config = dict(
    d_model=160,
    d_shared_expert=0,
    balance_loss=0.00543,
)
Below are experts of layer 2 (counted from 0) of a mixture-of-experts language model. Rows are named router (the router's row for the expert), up (a neuron's input weights, with its number) and show model dimensions 0-159. Each number is 500 + 25 x the weight over its row's rms, rounded and kept within 0 to 999. Numbers have three digits each.
Before each expert's rows: "mostly gets" lists some tokens that are sent to it at least half of the time. This comes from a sample of Wikipedia text that the model never trained on.

# expert 51
mostly gets: "Gre", "pr", "be", "John ", "I", "ass"
router:479503492468518523462532529504519528516546506462466485538477507542521529520523491524512502487525505518521513504533534466509458487527483516509474472532521468510502455514462474474486497510519472523476474538469519539535493486495509528538475458513514458493474537510525518512517528482491481514486504512482501505539493536493534507537456534530493488520518535482537478517495490485466534477519523516532537542482527529529538535544518535484465471465513470465473513503514527501516521536474485
up0:517562455518485491512461488519488518483493505520507477554489462494548508517499508463500501496493507499495503471495467468519503521498510501480515500485477564509521558476487559489529497499489547515532524465520499463512490495484482498465492530513525466517487473533510464524504467478510533472512518498509500518462490474502488550451528449506513467473472487509508558476489482514560442475547527503473469527500495511473498476491473502485535503481480497492505515532518520492445492488513502
up1:543511478499499521504508497506511523494464506506528488503446518468470500498485504514479527443532530524503466478503458482512541512493486482470509529491485499487500514514509506506456527490484537488522571510523485487498511530465498477515513545480550506541465501488493488450491481491502502520510499497527532524461473489538490456480507543479538486492535474490482507472516518532485442520477479503516474499513479509524463474475510486483559540548521533517492494514484562488483477548532511
up2:491526498487488498540521500501520508503493486506501500511455481486525526503482520483477464512477508468530525478502475523503525528484501542468503533531499544518473505501554512487514536475534501496551521529541477491485515564513517512461469545500468518493485521508526456478510521488532492490496532473512501500444524513503465495532535504497464446530498477547433530489514549511503528477489535495453456471525487488514503513488511453517494497491522517554515487494531488501494495466487465
up3:495478506519451509522488439574490511505438488487504510496499485489485506543491505444469509496500490456545516498486491478508484554484488481552504506525529482461498495506528520496516492469496479484501487461544521487470541515532530482511459537442468537501487509485531513475433499519525490497484506494516524521505450476527500515471502440494514538542472502481496493491520500497504461484495498501479502461465530539482517498493508497501485505516484516471535495503482497475480458481519524
up4:508526501526481489485471458506518487486493508481553510549505470550525485515505511492527499491473530499511503496455492522495494467473524524499507481475506535512523517546518522454497479498480488500527514489510531466476504515527478479503456559501502496515479478515562451505458478489499511473504500484452513491450511505502528493509484523515532494499508498480475487539505490486503504502513462539474459438478514510505498455473558470525521522579527535501505525480518517487545504459519521
up5:517469499529507522489459480521520536508499511504511497487496512478488517524512510535473516481498508470493465525486484514477541484484538446489503481498463478473535486484493553486528478469499500508484501476508542501493464518521487477475516568506489466536503514507483469481566483519509499463530517461472484473527482510498484531452564449460506500514540542521491517464494505506500470522470468491490517506483476539496501511479449483451540486484495512530458505494523487501539516486453518
up6:486510538531485531546503451486512501502424526504476496519469513473483492503502470501509550474517514518529464497528489486492547526473513476486502499470518488494521499507543511550505511511474537523536494474502502503552483534520502510472513511510498520553513506472513487487485493544503525505496467517527528454459503514476488489500491517455527502465456547484488528483512483496504433512453491518455533488507452517499496500473495495499557489533544520513528502486495477493506490527449503
up7:502529469491472514525509480526484474479483493522506492511495462485494490494485558500500493515462497498505429488484474491471541484464508499499499505468545519472483503510503475515489501505501498505479495539511506487519481547494468495496516506522492500501543491497487472565489514498504507499520503492506521505474564482489428521545524489451482528478496487521453476508558482593511495479475432531502520470535490505529509479464527502551509522519495498469493501519490534506479506474519500
up8:519484525491446472506517484488510476498448499474540517517502471512498492522469519496505483501482458478498557472490499453530522486449460514501483491486508496518510462498488517514523501559519504517481459497504537486525475516499512501528514573489514518505494470503507491484541501506502502456525465474504517515495496529563466500541513449466498483438472468523488489478449463506536485522499484510473496519496471510514492462483516456492542515481444533531507494524502490473487476499519497
up9:505524514493527504510444510471480483482495437501537526487502524516484499507436491500496473507464500498503514502469517535496508454521524486490521505511488527530515481507470455511535490495501512485486520488510490488468506572487476502479521509482481502474519435482459486465466512469481487479523519491499478538466507452513491480490527486484521539494522478459450508474494526515543454508469499504455466469513478512530519480492488503517489529500472499472528492533542451470542475542524520
up10:496514501518502522489519458520494528462496527500510479525453515482518462532497473471518523479531480500495537495528472506505481492467526538498510520446497513492496494479482541529466512489512481534553518518536474431488497518487522508471504507500525520486505516492472501470483507522503512534519490489511482497483497498489513524513568431489470551516465515511519481507517480521498459481514493522517509453540530484461494478495504478529544489544470554495524478551551497470504503484544497
up11:493497502510455489500508463524527475509490495489547499501528463500534525511513549488532500533510518510504511498501459533475572482497509511462555500411475499521513508490503485476493503492496474518512511497496519465535484489493455504515530505507488503494525477493490475519479505492510515496478497450499474529514539506571471522481483493464544549472521525536457523473425485516525464511480512486481523461489519522478534474452512508468503530491522498523499498490517503465507514508497500
up12:470537458554511490504469518458529464482478534533444481517522515492510469484508497509475530529486517512471449534488503517482530483484515493473531498501518503492492513511497511506503506503504540480503496475497478516513504529515493520480487543511444496530516522514516456481493493534513543518489506511511497489495512477545488490471492462480535477507503541505484521502469520455496463484529508462505470539553466508525472446507465443513512487525454511542534505510515503509557483490509560
up13:534539442500538505512504493515445463481460503502508558501532485477490489477493513491522514466490500494457500499511488507482535541503529517446508534489468500480485455520534487481470453509520510498505523482535522477499491459500499486541515524474472527517522454496477486490489462491550489491541508481518500495492493492476463499530530486515471498488496462525447478513542481490478457479520476454493471497533500514501498518468461517498560494515454476484460508470492484526519500513504542
up14:528496506536451514526494488558511503506425505505531516503475481466461511524512521501497498472496541530527500531496499498463503511481527492476541551473458527551469543477567516491482499478478494484531483513481512502521489494519483503483538531488458538509535429481474482507458502479498508480504505495500524519504510508493499531500510486513529469502519503481463474474508466511502505503543493483430486464487499513480473476509450538488486496469466543529501519512509518498488510511523493
up15:501527474508504476458474511467537454492470493485524462514507516458544475480508502489524502493474498527515441498429519491513500512515519477503524504492460537474429532498510529505501494529451521506506493467482513501473479543534518489477466555495494511503481498490450438499526474498501439515518527498512500512538502460469483507531535511498527495490488527506514507505487475548518473520488505489523473495499493551519485475454458509519543478504504500529494515495474497493456519500518501
up16:451527483469459500497485495528457526534471537522517504514507496496503455491534519507504545518543520500478491518434504515511528482482522514487521501481524560456546503479525527467481474509512541489508545483535475466478459500497478513476501517443511549495506510534491480511485476538490539460512468486496487483529522514512504509489500520485489506497516505535481498535542523516501468483476493523480457512514502476466497476493500493495458534528504507546499550458493466500524539523522502
up17:552536507446533525517532440526477459537454527539534542480478516474537489495483542487505470446523480503510542520470480500505526526469479483500533457503478514484523476469511516510502497449504480498509493502518483475503492508530512515489523547468531509502479443498453476467518507516500499511540480483500487507526496462478470511546519513505490529487494484507494528491499522509492476521483498425514498484482533508498488501490498471495487552485464469496500472528459490521492504494474477
up18:476497519515514507528529525509495526487435512506515527503497499461498518514458484462493514474488516509485509484445493507429532488454532519507475494521481522473530513502517534504457500504462517477505523485518473498489491509525492503486506501463446549520538473470501495494474474473529482460517506468465521502510527495509522466449559507460539459481523501513505467487490512511495513536489480474451484499517531514506482495477493486495441479526483544569513499478496493463487505497532514
up19:487497512504482534511481472472487506535485444509582542481536462506493519528508511498495489507510511484511451518458475502484507548505498487517510499479460470492514491490489477522485548505466502466513485460561468515461503510547484450465475514479497474529495500464517450520484488495467529475519464513500474481483513496496481502525502478509501510477451475496500476531532516493525509504482506501507530517492506489516507483436502472486542516504513564475478520441537491514472468486499493
up20:478491440548539468519499449479454506542473507467501490522514505519533488512516518489479507500466574507518452533492501497479548490485514499481490480483527504481506518489514500552535478526475473540481530510537474498420499514491481486506517558476493488495501466514500489528494506513517502482496539481497502514500480479545497520502538500489538518496464467505542501525467506508514496554484506535535469473478489475476485472491512464509481499521485526502478462499519533512514534466517475
up21:511501520503490454498481483503495451500450487516502442438544478444493486480487506478501489487515512471505496450487476500529484502482519480491518481514517472505517494530486503531465462464506503519511509494552502533505491488495509486462492495453525472493521455514488523439505485507524501509563507499524477494453473522528493560526498494489471494493477496460480489512519547553502468500486498476480485458519516452493505509486472482521511522498457470527475510449477458489513499495521529
up22:521502488504534522536501497519505532481520514527573471496484499485474483533485495489494521499480536513527498509476492485421509509475512465484483503504495490478532540520500518511458494497466500500490537515546484453494458473487520530499524493480476525475526448475462501484502472508508494472528503470537539508495520503526445518453486510500488484505468487527518499519469514524556461486483482481509476480545501484488472501499542453570525487515472536506501486518455496483483467498490530
up23:482529478464492501492471451496512480442476436513465471553498507498481494489483517467481485514505487513498480466492496477491560541470516521470500490490512510508519507482506527464472478499500463526508527486491498467520509496480462474515521565507555550522510517499462479484505496493453492481517532518531461509526510514490486522494515478507477573461483502480497528513507523487543481486508487502477437500528507556488494462493451466492514503517489484500522531522487484470475500484525510
up24:490503483528491579509465478509538489511493451496484530503474456508496465531488521507513563517525514479487503482512490537496504517436491498526519515479482493500543518499547484489492500485494534475502494503467489475433514511497467483485506491508492495544532519494500534528458506485507516522512524499510497460461504486486475507497487479516512514497469470477503515462504489488510496522459527519496539450539440509484495481482450488515494534488476530544490519500457477511512478506513579
up25:515508503526509499491465472548433512536489479518516497490515507511486521515480517484501501491518479515503491516515479482506497496502512473499500492536521564519469478483491484502507520511477535494496523516513501468465470440470493513477512519498476558507488448515479469474496520461508500483509529493503520561440494494522454454484532504464464537490449489541478495518554499490565497551487465486477471520517528510480502549464503501537493517483505512488509493525513490521454464489509504
up26:491519539508472515545516478470502515497502481465517550465496513499489517520470517493490491486487500499524478513468499500482469512460521448493456478460479512507520467475517496513512508495505520498552509518500514531530492479521485455450509550534507523505495506422484503493473482503518510503510504468533523510475518507528488499499556468488452502506512481526440489456519522491513488552466461511494515433485537554487475485455500492546516474505528526532494487486498527477500513521508510
up27:513538490504492496568525498493518492466494429523492522450532480486482453536488509531494493496507444537504476475529503532527544480530502515499465512531492470534497501493574455511472505498501549496495502456540482470527534531523484497518517513497500502490527501474489516485456494496483523477552480475466487523466469505498475486526523455500485492481510523516491488516478488507513458514487491465459533492489462529481479507507545497491519517516487512491510544510511558505505486507508503
up28:536490478493516513516488498495485492470475558516519542512498463520514469518498482492504520535518522467515475547454461469559519478487496477474519499456520505478519490470495531504435478503497475532521448460528497474489484521503504475456484530482514506502515520495511477502523498481573529506476494470544504532489480478474512493544506491504509502501547484503508525490477500494525487501477487519524427449513508518418476505502495465479525512548487509522507505514483506490486494498518505
up29:491507459513478468477501462453504461480450536465519488478523497492487515526492501482502488502522516492525467445496506495470495467513536511480512536480525489498494525541464553484505474498482498518506453476497501472460518525519476518547505523445526478506508501520540480456474498455479470508491473463488482519466503479521488477472542504492493493517525499495520478465492489536518485535518469485479463470554508489485449450500516452531524499519480508541539478502509488535532482490486487
up30:511507535535503466538475461466506495468490481530557457546518503502524490503494502468484511474529544478548501496464487524504566493473508510478524508449487524477490534476521553504501491492455521507528513522484482527515515471493498460546504513519479511544484470511522506495487455558477488479539456488521511520488474502480465500507479460491522512491504478508487468494473502482530492530519484504475504457539503498487444495552466486510479518540517519534497496481502485460504509484513488
up31:494523487506485501531512474503473488466459550479525512507502498498496486507453472517509480500520517471477473477523467478491502526483499521550497523419486524537483518525517499495474532485517497499513492476524476529486522503479523522494482485495482509487464504503532462508459514532502518499532438449521484504467510494498487504536493440512484510531498490537489516476507517475536429498524473494482519511488495497496475486470454539508443521495457529486487507500509556497444469484509545
up32:520493469521507515505490493481479503485472499502492495475480492497512534450448545534455484483524515482551494492517509458554509479486488481489511539461488474514506534540508514532541494529492515503490502495494469494480494511508499527465529529446497548511517520509494536517487483524492546493507510504516520527500491526531471473489519466486560506497478515522507465476501487522490462568504484434468509478487497534514472531531487480514506520498486575515475534480536523473540519504507509
up33:494527492527484475502498495517452484494467463502527477502494479511499479469453473501489484525481491502491497470495479482503478469503524558503533532479489529515451548514470504459509521489532467503502496460505477520537538486491496498471576557474515547493491505503510472502485480500482498492525561514494485530578499505517506492524542503449494527504511495514464527499479477499525497533530475506490513452475445534476485482456486523514489505506478530508513502497472500463523483508543505
up34:504506501507445491483476514536439488534488465478506544486512461486552496464513499497462512519474502534478497507534510519464500501479503477488514490513504527486535467505546543522507500476467492510522519478514500487494552505513485496500475548517493535473551493506495487489502470496456497464508466477487544443462489513497462542502507513492501500501460483505506521474486483505517465493511536507458457501487508489444467476475476444537472505563501468490514519541506493484512488504469481
up35:555498503465513458515467504491453492449497510553488517526470508521496467468485531503489486486538456517513471483478527482525523515487519464508478537491489471487476522497526526511506470446496512460485533520523544475459517511505529536451554502504513493507499495473496482491460499477508451466506503471543516446494527511524479506497489489501489538495489458488506494461517535489510466498502520463472537487494550502523504490477456447513534484521544497518478487503513514527487502475499488
up36:487482509495467486536535490475457533500479504515515488468476488494491500518461518491457521575518474481519493498495442502538563521456505538475489494504508501481512560478536506491496484522523496442454494508537520459502479532493507512542533498512506512535509505516505483524471501483518486467488473496491551521499534499517473532495518459516516505493452465518539495468463505521518463536510486529496473493488489540490492506504516442492488505499444511516523472495485517499532485525504531
up37:494518462498520498519509486473481519489473512530512507532503546490515472498486552480476472489500493476520502498482495508455548523478557523487485525466522475550477501498511510507482472498489507481511517491587495509479527499524516499481468528494497525526493543458483475504521479460474508505532499521494513518475518448506502517504530502509514506459489482528486527480494518558483516562519512480418447491485494515511525470474493490472531513494500497526477535494485566500484499487540500
up38:459516513541482485491480480487501527496447465513524477519544463454470484500493513492464532480499542530507522488517460526481545529482523514485485497480499499453489467492484505499501579526461511525486520501565486541518453531490516476499517549556500506517484501458452482501521510538520473494535510489506462526530498515507487510502494482464530523519509469515512482553490525483496475487461483482487481473491503501493491513508482485473541508502492487487474490466505449502511536483497528
up39:465515502500457494531523497499489526517470526516497501523512479504473473485495513497465492463523500510467501461493478448479527499516493518495468530519528502486503521488571518468523543474469456442481508474493488525489504498491489537474527500474488533488520520509485501475509544513515527505516499472533516518443510487497510481473535510488561453529505496505472544479483495508529462533469507502509463501505472508516488493525466470548513545518501466530528427489534482526503525469522513
up40:508542503534529514491496512499500506493499487489481504501476481466488496505462532476486492495446496483493464481502484510576531484470484496537470453502481451480494505455514486531514501539497544511493530446556528472495507494477497459527556534470468496454494492483507473530490519490566427534483497474522537506468529523478488550506489487478505497503519496504526516484516549487523507513479527497485518473492463480537500499492493483534511491516470484526502498470495466484518478490479504
up41:509505440537465499496531471517469519495456482525511473479494485507522493549514533499496498457501541481483498494486499503513568465493497508515527485496506483511516498507474513500470509503495520497501467469528442539472455492538516484496471536464450513480498490524450449471469469499580477549551489485490474503494506463525500492463522488495469514469500468519518481496544484483498504503495501503471445515509500439484501494451512492522503501519531481516505479495496499492528489493485496
up42:488535500518456492531502520481484490483466465514484518476485504529529507517511510506520542495483452532519525518463440505467502485472519484464495507497495520485454526460518490513484462515481528482494508465543517487483457545507530481502513503536483496495510475513441478523449530507514523475518490497482470519477471462508438526511494484522484519429510496509519464499506476497540456492466503512490514499480504470455452457498486500494464532496499500513511496483513507465512437519503529
up43:500495520485529460502504470465474534509477480509491488524498513475507478496482475511518503493488505469504537506497522462532488535490516523501563509485469486463511507552497534490455546520523520473527468485539492440503522543449489476516483551498493503534466467475516478521515525476500501491464480477495499504501459489520496454482495512462515489494523485461513527506534497518541507532493472503452475489522487466492460491501461430509488486547511533489525519475472470476519500509464521
up44:516497499513511498525501511503505503480455512458515509519485517477551502512489519492453480509463510459507472488488471511529498483484531500490550526500501509491482463489527504514504543455453517471456529496495537445486507449495509488512507498511502481506491439495497478510523515513509545501558508480499484508484426524502502544512513484510538479463484511483499470543514540529487479496512477513416498474470501479497439490520516456475527496514495492556501514508517511504504452489512488
up45:543517483499486514533479525467509477484493472542484535499516499484505504532465508478512547504546513500535485434454461495505512460520522495501496499494499489484542530481517514471484470505504495452548514441508503487486495513513533484458495506494505510495513486504499496492517466544481544488524500490548549458464490506451476525503508467488489489497430509504468504518500528526489452517445491461521466461496521479492505466506479471537508510473484503513533493476505523488504542469514477
up46:507503528541486516492504496485527469447483506487469539464485466515554472481510559508496492524477508493481539480505473543549512513497522566483499506482485533488501491484489506505526515519484534501484523470540505487502517520517554527505493530476464500479504498496502493522488525504513485480538506488495490487494483472487522512492504459546524476508505475528514518489510521494493407544503518494461449497517493454522498445492475468544514499518518507500512509467481425484499520474511485
up47:489538523526495478517484488513461546504515490514538462496500490482485518510448491525469483553514521483538531576466502502503536512491516519486479502451517529457519465516497493509523470521526496509494476478519509466500433477460491482489521472511482526514482479516490496489483493521544473494521483526531481552494510470500480470471532512473522529474528500508462549489497549490534468525515536526503538538534481499481482490449517453507496501512485500469478477510506494505536480519503519
up48:498527461464486504511458471489516490486462473520567517478495504494521472535453531472487496515517450459492483510484488516528529492504505479471504481493492518475512487519497498474524465452456503487509518490518504485449526519506532492496484511511482507505509500467454529478483520502506501530530502509475531520467507515501474531484582464513480459473514499514466514495548505481504480516472491473498508521496507522489478471511555497473507516535523439534505483492525509499460460475446552
up49:506534544500499470480450494483478494512497471540535496517478438506485525517471508517489530491518532455466463448500495523494514519451472495522487495511517524489499510459492507489494503490539454469484506493504514537499496501487465540459492488517517567517504458516514493476540523480525501497499517504478480489492532494536489510492529518508536467552510470474500484497572514494469494507479506468471493440497506541517448460484510456505485518515481504489474479486526468506470464520516510
up50:504518507551494493503511504473518482507507500567530498505488476476481484475474495495477481510535457461488476521497485498495509529503491485530525475472517508474544492463537502534512492468463489483503481515496474436445489504466490502503502488491500496490556516473464470473456472476540509504522496496510501531484493466464497492511538455537470477514475486445519486484482532490508457518504523521509492494532550501495433523490450475523501521506464489510487530532484535451491519462481478
up51:506497498542451492502494470468485516473520530497496494508531532486456480515513469489505504509468518471481497457447501501526522484490471482507518541502487502465533525496529489466515505480523499479509515490514521524500515502479483509445502566530461542492498493504467454502482454516472484487507533477496486508507510495489462545481503461417508532464478476552506486473500522479545515517511525497487526463515468492545523473537457468487500539525470496507488526481513495482481479512540496
up52:503539503487515515506493496514508496524465488489511550486511450519467502519453476511478445492493465467520494489461476545474566496521488514507516474485503544474498496472506529510480494551498500482502495475550490453505485492482464519494464494493492497545493493490480452533551533518485475528568469495504507507468495465475457523493508523488514467507538497513463504502502487549469468477463498506494495440538503487497470474468529484468503494502470547499533491501507501500499476514478471
up53:514448524490491483514466490518500502492449501488470501578497460505497465501486525490490511453451476479503487521509514490492537506472517515516501489495451541494462556520485561520503499523441510490509500498499481481488492520494426495500499504497491493492529478459562453522541511530470539453492483477516508515460477447521536496499566486455521509522503504528479514488497494502507485500504499528513518541493486484499524480507524478502518489495488502532465485514465493531517501497509505
up54:515492502529501480529478474460496505455490455504490509514526552497508507493500536475481472507498552503483480453462503540476519506437494481470492496444509482503468509507501550498489463491500484497525525525510487433488479524504480487489457512484494512498541499456488439469503508507497501482506488494509470520500496473546486504472516462500523481521528523496521493500538489480495481501526472550510507465515471453442472490527464482548515513555532493497522503534514491545503490529483504
up55:507518480580474513485505493548499518482476501490571482495490511461458490521456512507513549494548526480472508473505466511512502488502525480498496498495443534493520495566551532515467531487524493533534525494510476515489487502500439493456490507502478483497512492511491504505528501513474498525500465508475511489532509446484516498488523449521503481498488523514475524473506470487507469507497506488473543495564527475471495499458475473481496522500549530488516500505513473492533506456520507
up56:496529524538528498492455486546508466528468491492523506507503492506498499496487496483458511541487539542489493505498522494490527469510528492534535503467509477483463506504480527515481511508497461496494504503558460443478477528504482463449454532479521519536502488532488501473484506482567502535484472521477513541490524504503445495529519463505491513477522483461487489499469501508529513487498519467472536527510479496492489548477496453539489534472477541503524493507485474497509577498513494
up57:489447486519495525490495496509501461537488497500504501508531535471493491501439462500524519511507494483485460484474464519493502505478545525466519504529501475456520501458530510536508486509500497505529520464548528506497530525445463498495531513475511469516506455464535488508495516479488444501485528475500545537489486461503479518473543474482520474472498486532505529487478499501453470503480480514484478500503441496482476492533503506481533448524534566526477496470501483468506539489498511
up58:452529474512532498573481525502506521519459500499521445505508522466552480471523492465485468459495504509513519509482463534443502472512507522488528494521489526498565501526530513513494485527516497499500524498500505464512528527522485477467509509475521512496491519465500416495504508484515533479520478484476500496513503490517534525444541441473486509492485491482470531523474491498551481503505469501489482522482534513488491534501529468542479524504492505527523494494513450483491507472531491
up59:522509537569509495488513491492496504484459486498532532540499509544502492500489503507502488506481483512493513524489491508503538500527489500493513498467501477523491533500504509460498452469452525532512519476547485496543497514541522471508516524514472528553452501491518478527476493496504491502498525479508509521491507513479494499489512495452522464485508523469517520509523551475493467507453518442520455497484531529493493439510515467501534445558495544495533475532464466488496486478558483
up60:483439488499479475526472484516506474478483480540556512522530520465491463485454517517499489511506495490512480514493475522482487467505485510516500488502512544463467489505523525476502519486486529477518488463485511470498516474503483487495531473487460513515519520520462534483497504488497497514508499522530467533481529540445457524494547532437489464510493513523495523472517547554482466543491491457483530495452524533523465512512513474543523493511465541521477466522493515504458481492513484
up61:507486519534497477468533487494473508456509509521527528463492475474497460497470507503495469463522512563507504494508470539521522525487547470512479492508454517476507525485517583507523533491481494457544510500470462484482496456522523518489503506492478468482506505490471486512471497482528506500504513499526499480441493531507516497488538455483524492537499480534448517523534508521505483518526508496490435546543502471490469500499480465510456522529529515504487513507445483520520502484499485
up62:463511488493495532511523450559509493517482479522521541482496488488517549480474493478480515439499505507496520463465480480488494515497478443504514531475483505529492492501526524495498497476474495498534462443505503482498528516536493495448480554463465519512489482519447507493553494503495471508464511452498470467528496523538477502476496507500502491475500456490472474495498482464509455509457454527495467488500441515501468463529500457493489481495493517505474483511481491530504467475478525
up63:559488449528526502507478484510489523520488483487522522493510481508449490502465513481504477495492511520475523516495495513524532486524491457479509536497516510501506509541533482483537471533479541470537491472559452496501457510507493504497485507456486511477472512505512468491509538500472481536484502467500477534505507489473489563517586508478519476520444499535459536518583517512517479521470497489532523514504480485533486480505511475482528503516499505508535477500478514528490503495476483
up64:445462481467511511499462464514475564480485527486519564502502486535508470468494505500522493518466542491525500497508501480486494477492507507473516434491476503496530499528525540508502534540490532503558516467540495526513534533477462483484518552520436497483512459504506516483514491533517525513495486511504482521464539506492498496500523442468543518490511485481478463502491531507499476510458524524511505462493507489505486485530488462507472539496476528470498511455483488476474502509497488
up65:510547504543516510520456463499505542529488493492473486495514499489523504473515502487457501502461503470506454505520416514500523468481528522503510527488549534476507515525495482493516490513522481531497489486507499463458530484499487518473513549454494493525530481506501482485532520487527489481488506478523473503472514506488512422472506481510539547443502544499535513449512514509491470475498506491476477510539485474512501461501476487501526527504504464484524463490468485501498520440461513
up66:498482484469500448489456467491475518468494499502487510529536499440497519473507461454499528536437530496515498480470497505532542497494537526526501488471509515468478488454488501486480499494514523485516535531511496490506493514451508511498520540501518495492528455536501479453472486520480469513514532499519537515499482469486510572495506433480463509534505493520475445504511510513523501552507483537492523533496511516513489483469480494506521484522457499500511527515473520525556485494517476
up67:468517489494476498497502496493549512461523448521506550533500512487520518453515494478480517465489469520520503452489502458514511528460492529501564511513500538492531523504503478506463502498498532456503486483535495511475540512506529483447521479467507531492509441485479501486509527480521502505508475488490552484489482490510474521444506456463511479496523478482497516501453501504535537493509441509487503469557485510481465484504513441512512498538482516493530533493503500484547507507538492
up68:464507542501439499501503508497516541519470528498485508497470490490478509475485555524513485503517514498531463486464468471493505521532455480506541519511502482487500559476523530498529494491509508495485483475523496507453461510524508526468536550461516542505470452526513504496486524499509497496455502481477499494505486465558537472492527479477504457513507465440503522522489499536482495491495476499515478505538508501469500467464453504459498474497495520537524491472505514459470510447536489
up69:422503527506465518542510491484472519474476507505484467526503494534471468477503535504572478486509447503479513498444467501452524483509549477548487547524492479514491500523519515505501476476482519472500520474492484530500521529473451506502501533490453528521538468504503489496511509514506481485500479498542508457478528516551513463458510459465470455485481455497513535487496480506505492509498505527494528498508525522485506448493493494534515517505488522534489530500507469491524493523488480
up70:538474496494489531488507516481527492497502514497504525482521506499536470436466486518517512490506507511507506501491487490531528528493517504483485509525505517438486515487545490545527498462516530523564538500516484458533516508530451494501502548428543506510518474522494535497472521515512499502523454527505484488483494546497466530477497514467515506478500509537464532504501511562506462514516479458424502488534510494490518493475462522464536480503493508506480503496520507550492507490462501
up71:509488473544468502496495470515473445497518483525492531509513515473485506504499488497467521538554475492515507493420533525467521501467499525504484493441478545494501554499517446515523488484481401466520494453523511492481509532528516521486488507516491478465527474485489469466530463494499481481532473471492514501475487483505507498521511442487493473499487486516515494471496506482528530474507480501469461500489496479509458480478532452511505498486498504501522507502493521510491450493465513
up72:520534457532481516474499527488482513486505509489514463461496501473509482522510509482468470485481496512525511483489508519523515463486480495480545456551475504470491502523472528509524502555456504498472444485545469498482488513509493478489517574497523511478480458528454483506473527517500551491502455482476503460494536471510514488504492444451544478444510497528492474504510507489475475501516486509471458515504501492515514556474487493532512494528494520527517496475490492528504552495536505
up73:477491529550484504536522440516471481502414510517517505435474523519531512508516482495508512447506517444468491489437492537475542501517538525481531490476509494525489500513483493485507464521479526472495511494529506480449487480523499492495532558485511499495509490500503485493540483483489530474514488500480505450516509505517508468508495487492503485484462501497507474500501499502490482492522467490464447495476503521467548466476512480495523531519505486565511511472506452466486521519504474
up74:544504475503519514484527513513460472523449469536522467473473503486519509512484518477508480505487464454462529467470512487516497515506558520528454493475487481519496520469530519465500551510479505498532530492478460474497517510476500534465506562468532507503493503531508508506529450498549496462544527513525481489507523541498463515478536490470514478508503488525485475511518523517547440543496468459510537513478488515490485510494501501468523473490492522526520512497504474539508491465525518
up75:526487478516524490465495444462462446558513492533538494497510511515487470488492509508486514531507449478499490446514462496490512475473487491476465489488448510504521515492495527518514521472516528496476521479552494446510500489494462496465506541470465508542511533517519489456508516522485490559503488452502508539462497462486505522474521455493535504496496478537497497494514528469518534520513528504495518475489519514509463469500489441459518509516514501506499493505485458525451525496487498
up76:512478507489463486517511479506495508508456469506522451461532482499489504491469526447479528547475492459468521495435515483429511485481518462511490532478502495503514536497476539483495508519481490474515528496534505438485479488528512469566525486524498465522508494487477450526484473507479505530518475473539489516530547485501493492495517481469505480511511474508448511491496530505493504545491504465492467521515493533539482497453503467488501511533492518464468488485514537490482509486540516
up77:539489522484470494533458480460475500518492487507518507511509480503503512505513474520510512478508457501512490504455511545530505510517494482487522489508465519509485519528553513512521487511475547481534544448533478514542512554507514463488519543543524494495500486481520491519471502511489527490472493490504479490467513505554488434496489471476437507436520468477494478497531515493464497469512495509483448495480479530500494479446494502472533498479492512543518574510497496480473492513478511
up78:531495473534528440456507513482469491467461519498512528508419543465494469482496492487477488528454546469512509500536480480467513548486473483483562529494468463494526545507492502513503488512504511461522506522534482492505491499512537495481502496513490506504498487486459463481493483467533471515532475493514484527509491515506504499501509479500537518488517433522527489493517564496496486486488520493498484484505542538480423478437467495505528519513500497486515503489512488492480500513498505
up79:499511460511514470491473513479490465522469469523551510477512495483495518510479477508533483456518474510513468511493520484528536514487514540488543500472564535499480478530508545481512439472490479468510521504456487459472510493496520498485473534473460530511508530493497481468478495522528485465537487462531515524482505529468483508488492512501559508493504503526422489483526476519509517535519487460492541489489474473501492445488469461534535500536497506530511513480518509482481495472511503
up80:492514536471481467527473458476450495453490507500511488504488525493515444519458510537496503473522493504527474485502477488461548488503490501500519498530488423509429516498497530501512514495500514477510497476573514492469491477505469520469476498467529506517484491448523438494472470547460544476502506508481515501493506459481503541480529474475497513483494481522493526531519502491492464471528480489492469529499520520503479501499534509479512480515516504524537512468534491492448518493532510
up81:499524462513515483527520492513464500544474491497524484520488488497522445502520487480509483541516496512522483517504455523496487494441562475497564504481474531435471480521478497515514517548505520522515510466532537423505512485478485445465496485462490503475531509517513489474493496488496509475537496484502523496488475520485535507484515465488505498463459495493531524509502455493524474549507481480506457480515537522520487521475485480510505476492490456490468529470506448508472496515509523
up82:482474456538464493498474537498509507478502479547493488513532468506464510516500528497495527461474544483468501460498488537492513449411492475484487518489435508452497488522499497499514460506482527470473558468485515515482493531546459491444517478466536507500487537527510504501499517531488485495492520488513518533480503495485459512494505486491504487511530504511455494485547530494514495479528504505507471475489512490493481466485494515534516544531469496538510488508493521476489555482524474
up83:436509508498488503506482455464487494436495495525541539468488485481503484526499487547523515481516515457475505494491459514493542499507513518476489539450491523495474496504523548513511496504488495503506523497494482473478537486492514512495524506510515486472511490524496503539502486527494524474477483494493484487508469500540507492510467421485507521540491499522494526507517516484509442544510508509494514493466534464479501484447557422508501462537470519483489498475474504437478522523517490
up84:507477508495494553513460532501484511509511502535477516482483488473465477515479540454450501477486550486486513489489487505476516474510503494497485514484497516458493513523494503516463508479453487514514532497486518447478541425524495491470520514484470496496475486458510439471486534532513522474547523450494512491474456481518524539491523478464538507466537518513495519499495503485474477496453481485483497505482482498537478502521461487455552514545512541520488466512503498468512507478492477
up85:566494477551487518513470496470492531493469484508463481513487490502522507473424494506513493514486478542525516524482494529501483510519521486502511506513428521475527523503514497494512535520504535471497569458514499515493514470502496517531525533537481522498491497493504481480487523481557484471515500483483489484491461484484465506512523485482548498464517520508471487494527515472510507517498503541494513501509510525536524442514518511504506513509468525549496558495520462484529540476535560
up86:509536538513512516477455496485465536519495506517483507466516496475450501555445513476461488488462473555522476489473482517509504527485533514494472493486474520497525471492506484495495508527486485497533522489513482480472492481491470504467542521523468479498485471487553493533504499492493479460474497443492478544485474455491462494463473500473515462498459509489498521473486514507497453509485524458521540491468485505462498454443530467522515545496517508497505491542514491506483507451490524